Weights of a small mixture-of-experts language model, trained from scratch on English Wikipedia.
Size: 10 layers, width 192, vocabulary 32768.
Below are experts of layer 2 (counted from 0) of a mixture-of-experts language model. Rows are named router (the router's row for the expert), gate (a neuron's input weights, with its number), up (a neuron's input weights, with its number), down (a neuron's output weights, with its number) and show model dimensions 0-191. Each number is 50 + 15 x the weight over its row's rms, rounded and kept within 0 to 99.
After each expert's rows: a language model's description of what the expert responds to; "gets" lists some tokens that make up at least twice as much of what it gets as of all text. This comes from a sample of Wikipedia text that the model never trained on. Tokens count by the router's weight.

# expert 46
router:54 41 50 56 35 75 67 24 51 57 62 40 30 55 55 40 67 21 42 60 57 35 43 72 43 42 69 53 81 69 57 47 67 52 62 11 29 48 58 42 61 50 74 66 38 36 50 32 45 62 50 54 58 74 34 50 42 24 53 38 41 60 40 42 67 45 45 36 27 20 31 92 38 43 26 58 59 33 51 39 59 48 76 56 46 58 30 51 57 14 54 40 53 34 56 52 67 79 77 45 51 64 59 65 45 59 44 50 45 47 60 28 65 57 27 61 53 66 62 53 43 45 45 56 47 52 44 57 89 47 43 24 46 37 55 65 55 33 75 17 48 38 43 61 70 56 42 59 33 56 61 45 62 58 57 40 68 58 42 52 32 51 80 71 50 45 31 42 46 47 48 50 07 49 28 35 53 83 25 32 44 52 40 76 28 35 37 55 48 14 41 68
gate0:39 22 43 75 39 52 20 71 43 71 43 65 49 58 47 38 49 20 72 55 58 68 58 63 63 29 50 65 50 39 35 58 39 64 49 49 51 58 79 70 38 48 56 35 58 51 56 48 45 50 28 41 47 65 63 47 43 39 55 59 48 54 38 39 45 58 60 37 58 58 59 86 43 14 58 45 26 57 66 51 71 25 67 71 51 59 48 76 40 59 47 49 46 70 48 46 71 50 67 41 74 59 59 56 55 49 43 50 50 78 48 61 52 53 47 58 47 59 82 71 54 58 55 56 52 57 45 35 49 54 34 44 70 56 18 41 41 43 41 65 36 46 34 52 54 35 71 00 59 37 32 46 54 48 41 41 32 63 44 27 37 55 99 44 77 28 67 39 48 61 77 24 42 38 59 67 37 36 75 56 61 52 58 49 46 15 62 62 44 24 42 41
up0:50 80 51 61 46 31 65 65 32 53 50 61 75 37 76 42 44 57 37 43 44 50 61 57 47 71 37 25 56 70 61 36 68 49 32 35 35 50 00 34 40 46 46 71 49 49 50 41 68 46 48 56 43 69 49 62 44 83 41 55 26 70 58 51 41 19 85 67 47 37 43 37 58 43 56 71 44 56 67 38 46 69 37 27 52 60 38 33 29 65 59 42 64 64 63 57 48 51 63 50 53 32 62 65 34 78 43 45 46 56 36 44 46 37 48 68 55 58 49 56 42 65 32 48 77 53 40 62 44 60 40 73 66 52 65 27 45 18 64 54 16 37 62 30 28 80 45 36 48 51 47 67 61 30 40 13 45 46 59 39 82 38 58 54 59 52 37 48 45 40 38 53 48 42 47 74 99 78 42 29 54 57 56 66 41 61 43 45 29 39 48 65
down0:67 69 49 49 37 41 36 58 18 61 61 72 75 58 44 66 45 53 19 36 38 36 44 37 61 35 38 46 59 47 37 56 41 46 48 57 37 48 33 52 48 46 40 60 62 31 65 44 43 46 62 55 39 44 50 25 38 34 39 19 35 62 36 49 39 42 67 50 53 38 59 35 39 53 56 31 46 45 45 63 54 44 46 55 34 59 41 56 45 41 64 58 09 74 47 78 53 13 27 54 64 50 45 33 43 52 55 64 23 47 35 52 52 21 47 48 57 54 65 77 37 57 51 55 66 39 42 42 54 50 48 64 47 41 77 56 28 42 67 67 38 10 63 70 40 64 57 32 59 71 47 48 33 44 67 22 54 63 69 05 45 31 50 64 77 77 36 24 42 53 34 53 39 33 44 40 24 88 31 43 42 42 56 50 45 53 37 62 39 00 37 55
What it handles: Articles and pronouns
gets: " a", "'s", " his", " an", " he", " her"

# expert 55
router:53 58 47 54 30 71 47 36 16 45 53 62 49 53 46 65 63 27 72 57 25 62 73 72 46 47 58 52 56 50 46 66 42 37 62 55 06 26 68 62 30 57 47 58 28 51 55 89 50 52 44 45 32 55 51 50 49 34 36 58 55 86 39 33 79 73 56 54 21 44 55 47 37 64 51 46 57 33 37 43 64 78 43 64 46 60 58 86 25 41 17 65 35 39 66 39 53 57 73 84 52 46 46 48 56 33 72 56 50 27 29 47 64 54 30 43 39 30 64 38 49 28 45 51 33 32 63 83 31 34 76 62 39 66 26 56 34 21 49 63 37 48 65 27 46 61 45 75 45 67 45 36 51 50 47 52 54 43 43 72 64 61 61 38 38 51 43 40 67 38 50 28 61 49 70 43 48 41 64 72 40 54 20 39 37 61 75 46 69 52 52 55
gate1:52 33 59 57 49 56 47 56 17 48 53 34 60 61 20 60 60 17 50 44 32 66 63 63 41 53 38 39 61 34 68 35 78 66 27 64 70 50 59 44 25 60 62 68 38 48 58 70 68 33 35 55 69 31 36 60 60 45 30 72 67 26 55 38 48 66 25 34 47 32 78 33 53 61 51 34 63 39 32 66 12 49 46 52 20 61 39 64 22 51 62 40 64 33 26 46 55 56 48 74 56 57 59 60 49 49 60 24 61 51 36 45 18 51 75 56 47 71 09 62 47 30 51 39 65 60 52 43 41 52 53 37 30 54 61 50 33 27 72 84 43 28 47 35 43 42 44 55 22 43 35 64 53 63 55 43 54 40 74 51 34 21 60 33 53 39 37 40 70 54 20 56 38 51 45 51 31 54 55 65 67 47 46 72 53 42 42 19 61 53 71 60
up1:73 69 44 62 43 46 75 29 87 47 00 65 57 27 55 11 59 66 36 34 39 31 46 30 50 56 56 68 47 36 20 52 51 66 72 77 29 52 39 51 44 61 55 34 54 64 36 56 38 61 60 47 62 57 64 48 46 66 39 54 32 63 53 66 33 39 77 56 48 49 71 54 63 40 47 57 43 40 74 56 57 60 72 46 81 50 54 38 68 53 49 57 50 70 52 49 47 63 86 48 40 61 41 47 40 33 50 67 63 47 76 57 49 58 41 34 42 48 53 90 35 51 79 39 51 39 31 41 63 55 45 61 74 46 46 60 68 33 24 57 66 57 63 51 55 47 32 60 64 59 61 40 53 51 46 55 45 74 23 33 60 63 13 50 26 54 59 53 55 49 80 57 31 42 48 53 61 48 40 53 37 54 70 18 46 71 36 43 33 41 17 25
down1:50 78 43 44 46 73 43 52 72 36 59 66 59 40 29 63 69 60 48 32 39 40 47 73 69 54 51 58 25 65 44 41 64 56 51 32 63 66 36 69 40 39 30 31 62 46 24 37 31 69 62 44 36 38 56 40 42 60 70 47 61 24 58 72 65 28 67 69 46 59 32 29 56 48 27 94 74 55 69 20 51 65 54 60 22 36 57 40 48 71 63 50 52 47 59 55 62 42 47 22 51 49 36 81 50 60 79 57 64 74 49 61 57 65 72 38 47 58 43 26 60 33 40 49 82 77 59 57 67 64 45 52 49 23 31 68 83 44 40 59 55 67 60 68 62 50 45 55 30 70 28 28 53 25 52 29 37 34 44 35 65 64 65 61 41 56 49 42 20 43 33 50 63 41 69 52 65 55 33 23 44 54 55 46 49 28 54 70 69 52 43 35
What it handles: Census and vote statistics
gets: "%", " ", " |\n", " were", " %", " population"

# expert 2
router:41 58 56 52 45 52 48 18 45 73 53 46 59 41 46 76 51 59 67 41 21 46 70 94 44 37 47 31 49 48 73 46 39 21 26 58 29 62 63 53 73 72 56 61 66 59 68 71 46 44 49 52 65 61 27 70 64 50 81 56 56 62 46 56 61 65 62 60 62 51 51 58 41 44 46 42 62 42 54 64 35 59 83 63 62 58 60 59 28 56 33 52 53 63 51 73 60 52 51 45 60 34 68 59 11 27 56 28 50 65 34 08 46 30 55 58 31 43 48 39 62 33 22 64 48 37 00 60 47 36 65 22 48 42 20 43 51 41 42 55 36 69 46 40 30 51 53 57 24 42 51 65 69 41 45 33 71 66 25 76 55 57 39 41 43 45 54 54 55 62 66 45 55 44 53 72 40 33 51 69 23 53 57 40 56 65 63 44 26 20 48 37
gate1:48 56 31 71 59 64 53 47 48 55 42 60 50 65 42 46 68 70 66 49 59 39 27 31 37 35 44 43 51 65 39 54 45 31 58 49 57 39 49 15 37 64 49 19 50 45 33 68 43 72 76 73 63 52 57 65 76 41 30 49 40 62 14 27 23 49 52 43 53 77 45 33 43 48 58 57 37 54 48 41 64 63 57 58 65 52 38 41 48 38 05 65 72 54 86 67 39 56 40 08 62 36 50 51 54 80 38 58 73 44 62 71 47 48 08 48 46 34 74 43 54 38 37 45 26 53 56 61 75 49 36 51 54 66 47 59 48 77 64 45 76 55 58 58 41 41 26 65 71 33 57 53 78 58 30 44 66 61 26 40 35 78 51 72 59 53 49 45 54 63 48 66 47 40 69 37 44 37 40 49 50 61 53 43 52 30 66 47 20 52 60 89
up1:62 69 52 22 30 57 16 46 27 47 68 53 43 38 57 27 66 37 33 32 61 59 44 57 48 59 57 55 45 37 49 53 50 24 64 37 49 53 63 73 59 53 22 47 48 63 41 40 69 22 58 54 58 58 46 40 39 44 69 38 55 55 46 57 48 36 65 30 58 67 62 10 47 59 10 53 68 52 46 66 64 48 44 32 32 47 55 49 30 24 38 38 46 38 57 54 68 62 48 43 70 45 54 57 55 50 65 43 46 25 77 73 59 27 49 04 55 43 64 25 44 52 26 45 41 56 48 70 43 55 30 68 49 39 43 22 57 47 49 47 59 47 25 44 34 72 67 48 48 47 59 54 56 72 75 74 47 76 47 66 57 61 33 37 33 33 15 63 74 52 20 44 53 12 75 25 56 73 29 48 55 40 31 50 35 58 28 55 71 46 45 39
down1:52 38 54 42 81 54 48 44 66 56 68 52 53 41 54 67 17 32 72 54 32 52 65 51 56 59 35 66 40 64 43 52 69 64 45 52 46 44 76 59 49 31 53 95 46 34 53 42 39 58 55 71 65 80 61 45 18 39 44 64 28 59 65 49 37 56 37 50 32 45 40 39 40 53 67 58 63 48 62 72 51 33 57 34 32 29 63 48 41 57 32 64 50 36 29 44 43 57 56 52 57 60 56 43 31 77 40 48 55 58 23 07 54 69 36 61 29 60 57 61 61 59 79 40 66 73 54 62 52 53 46 41 32 53 54 35 79 53 54 59 29 47 77 55 55 29 56 47 42 75 59 37 62 48 55 44 37 33 54 43 24 31 39 56 53 36 30 64 54 46 78 41 57 64 60 95 52 34 38 50 84 62 68 10 71 54 39 84 68 56 63 54
What it handles: Digits 5–9 in numbers
gets: "8", "6", "7"

# expert 21
router:74 45 58 41 59 66 40 13 85 30 67 81 28 62 80 50 54 49 51 48 52 36 70 69 51 67 53 25 46 26 38 34 46 53 36 29 40 52 55 41 66 41 68 59 59 60 41 47 46 56 55 46 70 49 50 33 67 64 54 51 55 83 78 64 61 67 72 17 52 34 74 38 48 43 27 27 75 47 32 58 63 62 40 77 62 54 54 32 06 62 55 61 43 65 50 58 30 39 46 40 56 54 38 40 43 51 55 75 63 39 39 57 57 64 42 60 53 62 41 65 55 73 37 62 57 50 40 39 40 36 55 39 53 50 48 53 36 08 59 66 53 70 62 38 84 43 37 66 61 51 31 64 75 35 65 23 30 31 36 42 53 15 42 47 48 32 57 26 47 40 45 44 54 32 74 59 61 60 35 45 50 27 63 41 52 57 43 56 57 21 68 40
gate0:21 46 33 68 62 31 34 26 51 50 46 65 87 48 28 68 80 53 70 54 39 64 25 60 44 63 61 70 49 59 47 57 49 61 34 27 54 64 60 41 75 41 61 58 86 37 59 47 58 69 44 49 74 26 51 43 62 50 59 76 51 50 32 40 34 65 38 58 64 69 63 60 38 66 63 53 50 51 50 61 66 78 80 57 46 70 21 35 17 58 25 51 88 32 62 53 61 49 59 73 60 71 43 67 43 53 59 43 54 39 43 48 35 68 85 48 71 59 43 35 42 41 36 82 44 84 29 45 48 47 33 47 47 52 44 32 43 69 51 53 26 58 64 55 32 28 55 49 45 32 54 72 49 53 48 47 67 41 52 51 59 73 34 28 43 29 31 53 23 66 54 40 35 60 72 43 51 45 50 53 48 29 27 51 53 70 64 63 44 52 19 53
up0:60 44 28 68 57 31 21 14 75 71 34 50 57 38 59 52 43 45 73 64 43 40 46 42 40 73 58 41 28 31 64 73 34 54 36 43 72 24 34 65 48 37 69 41 60 24 53 42 42 65 41 50 42 45 56 24 34 43 27 35 55 63 52 51 71 66 54 45 59 64 37 51 50 65 45 64 30 69 31 72 43 47 86 35 60 68 24 33 06 55 58 53 59 45 50 47 45 61 61 48 64 28 49 51 25 40 34 74 45 52 50 52 62 66 80 46 88 49 57 63 40 61 31 40 23 31 30 14 56 51 34 39 52 43 44 60 42 55 34 72 49 52 45 22 56 58 53 32 40 44 52 37 32 48 68 69 75 53 50 33 16 23 46 68 30 57 54 51 39 22 65 56 57 65 47 52 56 35 70 44 38 36 42 65 30 44 54 69 61 51 43 50
down0:38 55 43 45 51 46 40 45 41 66 43 69 68 44 36 27 59 25 38 27 72 46 47 33 33 58 27 56 61 68 66 51 36 57 43 58 39 65 34 70 57 47 74 66 55 46 62 47 49 66 71 20 49 23 74 45 63 24 45 64 26 39 52 30 39 79 67 59 29 46 26 36 70 51 69 44 20 56 46 61 53 72 53 47 47 53 42 56 65 58 21 38 57 61 60 53 48 61 28 56 27 43 38 58 48 88 84 43 36 39 49 37 54 45 38 72 54 65 67 91 31 48 80 37 36 68 61 44 43 37 33 47 38 65 64 25 54 47 45 55 27 29 49 60 45 54 65 47 49 64 51 66 35 29 39 47 54 35 73 49 30 50 45 75 55 76 53 67 54 41 39 46 50 31 54 66 28 82 09 29 55 51 52 49 63 72 80 55 46 57 42 36
What it handles: Country names
gets: " States", "0", " USA", " York", " France", " England"

# expert 4
router:37 42 78 39 47 41 41 39 58 59 52 43 43 41 37 72 68 63 49 37 42 32 72 47 44 56 68 45 71 75 34 40 53 36 33 52 63 47 52 39 31 54 69 62 36 36 79 35 57 42 69 24 46 66 81 46 61 63 50 30 48 72 45 48 24 53 39 72 31 32 46 17 62 56 50 44 44 54 62 47 41 31 39 68 78 44 27 51 41 55 61 35 50 29 79 37 48 54 55 45 61 25 84 51 57 21 63 55 75 50 41 20 43 53 08 47 45 52 69 54 24 42 61 55 53 37 45 68 54 72 81 40 54 42 31 60 61 39 46 58 38 60 39 25 44 61 56 38 48 75 57 41 51 68 43 86 33 46 08 75 64 74 24 46 52 78 53 44 49 72 44 46 70 62 49 68 66 63 43 35 49 58 48 29 64 67 61 43 58 53 51 66
gate1:09 49 34 37 60 45 74 50 71 65 53 69 42 70 62 72 56 44 55 69 41 54 51 64 32 42 47 46 40 68 50 39 30 37 38 57 53 14 33 39 60 41 60 58 59 24 49 47 59 63 71 57 59 44 35 65 72 33 38 51 59 40 52 49 26 35 44 56 23 45 31 56 65 33 49 12 38 53 56 65 55 62 36 58 54 37 52 71 44 61 47 32 24 52 56 58 62 48 62 51 46 60 26 64 56 67 31 48 50 55 31 31 17 40 63 49 30 40 46 72 38 46 68 55 43 40 40 82 52 81 45 73 54 49 51 25 69 33 60 55 67 21 57 54 38 46 75 57 33 39 53 29 65 51 55 60 72 26 29 60 53 67 88 53 66 63 57 68 59 14 23 31 22 47 56 75 54 52 51 56 63 63 70 65 52 45 50 51 83 28 52 62
up1:27 41 29 33 35 36 73 45 68 55 60 77 26 55 77 73 54 38 54 77 45 69 55 57 31 55 63 71 59 59 66 58 37 57 38 42 36 48 29 52 46 40 48 44 56 06 45 43 43 65 73 66 78 40 45 44 68 43 53 65 60 52 44 39 56 33 77 62 24 15 62 58 63 52 61 46 51 84 44 68 69 59 39 45 54 36 70 55 37 38 51 38 35 46 54 53 73 36 88 44 44 73 26 50 53 50 37 51 36 53 30 45 29 43 43 52 39 30 68 86 27 85 69 47 44 56 53 67 38 56 44 51 52 41 48 31 57 32 66 61 38 31 43 50 44 50 69 62 36 22 52 52 50 63 57 45 58 22 25 53 43 41 74 60 68 57 80 66 59 49 37 64 52 45 61 67 49 43 57 75 50 30 83 71 52 42 56 39 55 34 28 29
down1:19 37 21 50 41 53 55 57 63 66 43 49 54 27 53 34 55 70 68 48 51 54 49 46 71 32 64 44 41 57 32 41 28 54 86 65 39 31 52 55 41 56 52 57 67 50 80 35 55 14 44 66 52 43 67 42 48 40 42 58 43 77 47 61 38 42 42 53 35 24 35 46 32 68 81 64 40 59 15 58 60 65 49 59 38 53 51 56 43 70 57 67 30 58 33 72 64 25 30 37 60 66 45 63 38 30 58 28 55 09 49 47 24 48 61 36 55 45 40 71 28 37 44 73 52 43 50 53 42 44 73 78 49 61 63 44 42 69 35 42 48 48 45 19 42 55 57 33 50 67 43 29 50 40 38 29 71 50 39 52 10 71 53 70 56 68 73 69 44 44 62 79 09 44 48 33 51 46 60 45 47 39 39 28 60 19 56 41 44 28 59 41
What it handles: Range dashes, table scores
gets: "–", ".", " and", "-", "/", " who"

# expert 26
router:47 44 69 49 40 36 45 29 43 65 54 27 36 61 65 63 57 31 49 33 00 43 68 42 47 58 42 61 47 48 48 65 62 45 41 36 72 40 62 43 42 53 61 42 35 41 39 89 30 62 36 38 60 36 18 52 50 46 42 52 40 73 44 55 60 48 36 46 66 47 48 36 40 08 50 31 51 55 29 62 43 60 59 40 65 38 55 47 38 61 41 64 38 61 45 47 36 43 57 37 44 76 50 42 38 66 40 64 68 51 48 49 60 32 23 54 43 41 66 56 65 77 33 24 40 49 40 39 32 59 43 51 36 39 54 50 50 19 44 59 74 71 46 18 33 65 35 53 52 62 25 32 63 62 57 43 85 51 15 67 27 12 36 53 30 66 31 35 52 72 59 32 72 56 43 58 36 07 65 64 36 63 76 50 41 45 62 60 59 53 41 29
gate2:32 54 32 68 22 66 57 50 47 28 25 70 41 40 36 40 53 35 44 66 40 39 69 66 65 68 46 49 45 41 39 46 59 66 23 44 51 59 08 62 54 40 58 66 29 55 47 95 27 41 71 74 68 34 52 55 68 62 26 54 60 59 36 40 64 37 57 48 40 57 57 18 46 69 37 51 55 38 76 45 60 66 67 31 63 61 43 38 51 63 33 53 34 46 47 70 54 34 45 59 54 33 48 54 40 81 29 61 73 44 55 63 37 53 65 48 48 42 48 79 40 34 42 37 56 33 14 47 52 42 54 63 67 62 47 50 70 18 60 49 38 26 37 26 34 56 63 57 47 32 72 30 51 80 36 58 44 53 45 49 63 45 38 61 57 98 34 36 16 46 62 41 51 27 62 71 51 32 55 35 45 57 55 43 35 58 60 43 64 54 41 19
up2:62 41 65 38 62 45 50 31 58 79 68 26 63 82 60 51 45 82 26 31 47 36 41 59 44 69 70 61 63 44 65 58 32 40 83 50 52 06 86 65 32 67 49 42 87 47 41 24 71 63 57 35 41 62 51 53 44 51 53 56 30 52 46 63 21 43 59 56 70 37 44 72 34 41 40 47 31 59 42 38 53 52 36 62 57 60 43 50 51 27 82 55 80 57 55 54 36 62 55 58 43 69 60 70 58 17 76 54 22 43 22 49 73 32 43 42 54 32 46 24 52 62 34 86 53 64 64 54 47 62 42 69 52 49 49 29 54 53 28 52 57 54 73 61 38 44 30 58 66 68 35 80 68 43 71 46 60 49 59 51 55 40 60 65 41 36 53 61 56 43 32 84 36 66 39 44 60 39 52 54 55 54 31 48 56 45 58 74 64 35 42 53
down2:52 58 45 45 35 79 53 69 22 67 64 60 25 49 46 72 50 53 29 33 32 60 64 56 63 53 67 58 59 63 29 41 49 47 43 80 36 50 78 57 15 61 36 26 53 55 54 44 54 37 74 78 36 14 55 52 63 35 23 40 36 17 54 46 31 28 64 71 54 47 31 37 46 54 53 48 67 61 38 93 51 42 53 42 52 54 54 11 47 60 28 47 32 33 72 54 36 53 64 48 43 43 52 35 12 45 81 50 44 47 52 40 36 46 42 31 31 38 41 36 45 63 63 59 61 50 51 56 58 26 45 52 55 51 51 49 52 22 50 49 39 38 62 45 50 49 50 15 68 30 24 95 55 40 48 56 47 44 61 67 62 30 61 62 56 73 69 53 40 35 65 50 68 74 32 59 26 39 45 33 42 50 43 47 67 53 52 67 23 53 41 48
What it handles: Directional and group adjectives
gets: "7", " United", " two", " other", " more", " American"

# expert 6
router:46 55 22 53 28 70 61 29 48 59 56 20 50 68 50 43 54 40 24 65 51 43 55 55 52 20 53 66 57 28 60 32 59 53 79 41 56 66 80 73 50 49 69 54 52 43 47 58 49 48 51 47 85 42 36 47 23 24 39 76 41 38 41 63 33 52 44 59 25 61 63 66 43 45 63 53 31 33 61 48 43 58 63 28 70 54 32 40 58 27 42 30 27 45 19 46 37 73 67 54 59 62 46 49 40 54 23 38 54 30 56 56 63 55 74 47 60 63 48 33 65 30 36 77 32 35 49 76 51 67 26 52 54 65 62 42 40 35 27 41 48 39 70 43 42 33 29 40 36 30 65 43 25 87 27 78 30 59 57 49 61 46 19 51 48 39 32 38 25 41 63 41 23 31 48 45 40 18 62 73 36 34 43 32 43 47 52 45 51 67 64 54
gate0:43 47 61 35 61 70 61 55 36 68 23 44 54 34 65 45 45 58 29 44 47 24 49 47 73 40 58 30 43 49 55 41 36 19 65 34 31 50 47 49 76 36 48 49 37 65 56 19 32 58 53 53 74 65 63 56 47 65 50 43 29 38 67 69 61 57 83 53 66 32 54 67 37 26 36 41 55 39 61 63 19 47 31 58 34 84 29 47 51 64 61 35 61 49 34 34 28 60 57 38 15 49 70 27 52 53 41 47 57 58 57 49 72 10 49 59 76 71 24 43 44 37 56 83 60 45 58 35 60 20 32 56 58 38 54 37 39 49 26 23 50 53 45 52 67 33 45 73 56 62 52 16 55 21 71 61 26 65 53 48 35 51 36 42 52 45 49 26 43 45 57 23 60 71 66 45 64 54 52 56 70 36 73 31 66 70 65 61 65 45 49 50
up0:52 49 59 40 37 41 68 44 27 66 47 30 62 38 46 65 44 49 23 53 39 31 30 56 60 56 41 27 38 60 37 55 28 27 71 36 23 46 47 32 57 49 54 53 64 58 29 38 25 62 54 60 58 59 79 66 67 60 38 31 52 40 51 52 50 79 69 62 66 43 37 63 08 45 45 64 61 45 31 62 33 59 34 57 47 99 30 44 68 55 65 47 39 59 24 31 32 51 42 39 57 52 77 42 55 52 56 59 46 50 56 50 57 07 57 33 63 64 59 50 29 29 52 65 66 25 66 30 45 29 34 58 48 35 49 53 29 41 22 26 50 59 43 73 71 28 51 75 65 62 56 40 58 20 51 68 41 59 32 41 39 56 41 36 69 42 40 30 38 61 59 31 41 69 50 37 61 58 57 61 63 45 51 16 60 66 76 46 59 40 52 59
down0:38 42 50 37 57 27 65 66 71 50 78 64 64 51 69 44 59 68 23 63 46 44 66 42 38 53 21 56 46 32 79 87 55 45 32 35 53 61 12 63 60 44 32 77 45 57 48 53 60 53 18 64 44 57 16 57 66 44 87 52 62 23 52 29 49 45 59 46 62 58 58 34 57 37 46 74 45 56 59 58 78 42 47 55 52 36 35 69 31 45 50 42 68 57 68 41 37 56 17 30 40 46 25 55 67 63 42 58 65 52 50 45 71 54 50 70 66 58 92 73 86 49 48 37 50 46 45 70 32 61 53 74 76 61 35 39 37 41 55 67 46 44 67 63 47 65 39 29 56 65 62 65 53 50 36 49 66 66 33 41 37 46 49 58 66 45 42 44 49 49 50 39 71 30 77 59 54 32 45 57 41 66 48 56 11 51 45 60 77 67 62 67
What it handles: Determiners before nouns
gets: " the", " The", "The", " this", " its", " their"

# expert 50
router:25 45 66 42 50 56 39 47 44 49 55 48 60 34 77 49 29 72 61 74 56 53 34 37 65 49 40 50 45 31 56 46 70 38 42 57 49 35 31 20 55 72 61 73 43 36 75 61 49 26 58 92 61 71 60 42 69 61 47 55 45 45 46 44 33 66 75 47 23 34 33 68 63 68 65 46 34 23 53 66 40 69 58 55 39 65 46 47 41 66 24 69 62 69 67 50 59 55 60 58 80 64 53 30 56 51 45 66 54 68 59 37 50 37 56 36 47 58 47 77 55 71 50 38 55 78 23 55 42 40 40 65 64 25 28 50 56 05 56 33 59 29 49 60 31 41 26 33 26 60 41 55 58 42 75 42 52 76 39 35 57 51 84 22 37 37 46 60 37 64 50 62 48 53 65 45 51 61 62 73 61 81 55 59 46 62 50 29 38 39 39 19
gate1:38 71 47 38 42 52 31 65 37 70 58 63 34 48 24 57 63 29 44 62 40 46 36 64 25 29 58 31 71 47 46 66 66 35 57 32 73 55 54 47 38 57 28 33 54 56 78 73 52 80 45 41 39 46 70 36 53 38 41 58 60 63 36 52 46 72 62 65 24 46 44 60 31 33 57 31 97 52 66 54 37 76 41 36 20 56 72 64 61 45 50 70 39 73 57 65 51 40 46 58 61 51 45 51 47 52 50 50 43 41 59 32 57 82 56 61 43 58 68 69 47 63 18 58 80 39 45 60 31 79 60 65 65 92 59 48 34 48 71 52 51 30 74 54 47 39 31 75 31 76 46 67 61 62 47 76 45 67 61 72 38 61 51 51 52 41 34 51 55 63 56 46 56 70 28 41 64 45 41 50 54 61 30 75 60 58 93 42 60 41 63 40
up1:38 45 36 50 64 46 49 30 51 58 37 50 47 41 50 56 50 44 33 00 44 40 55 60 35 65 79 64 44 56 51 45 23 61 37 40 15 83 20 37 63 42 40 54 56 49 54 01 58 15 55 45 49 53 52 53 57 66 54 34 52 36 53 46 60 23 13 46 61 27 36 46 71 60 32 80 31 46 57 43 56 49 57 59 60 46 49 24 29 65 44 38 46 33 49 42 36 63 76 33 36 44 64 48 30 36 48 52 61 44 42 55 36 21 58 31 79 31 52 33 47 53 72 56 38 45 63 48 64 69 62 62 45 27 47 53 61 59 40 42 35 58 39 42 60 51 76 49 66 56 68 77 47 51 49 42 55 38 53 44 30 37 66 49 45 67 68 69 30 41 78 43 56 48 58 38 51 48 74 15 64 61 86 68 50 55 37 54 59 38 74 80
down1:59 58 40 46 50 53 24 28 60 58 55 56 75 56 40 37 53 45 43 44 57 39 30 26 71 63 02 52 46 57 60 57 62 49 37 48 64 38 50 54 65 46 53 24 75 51 43 57 53 17 59 45 32 44 82 70 59 37 37 54 31 57 53 36 40 51 59 34 63 62 27 59 33 72 41 62 73 16 57 38 21 70 35 59 65 75 57 20 52 86 66 75 53 25 39 44 67 55 58 41 83 39 63 53 60 47 56 74 53 72 69 77 27 55 34 58 43 33 77 45 54 60 69 48 47 57 34 66 38 55 64 58 64 72 34 40 39 44 44 34 21 40 82 33 50 64 36 58 41 66 60 48 53 46 63 53 38 47 80 38 42 34 67 54 23 51 47 68 55 64 35 54 30 54 34 29 50 51 42 59 52 38 63 29 23 43 63 67 40 53 60 42
What it handles: Initials and abbreviations
gets: " B", " C", " St", "9", " No", " J"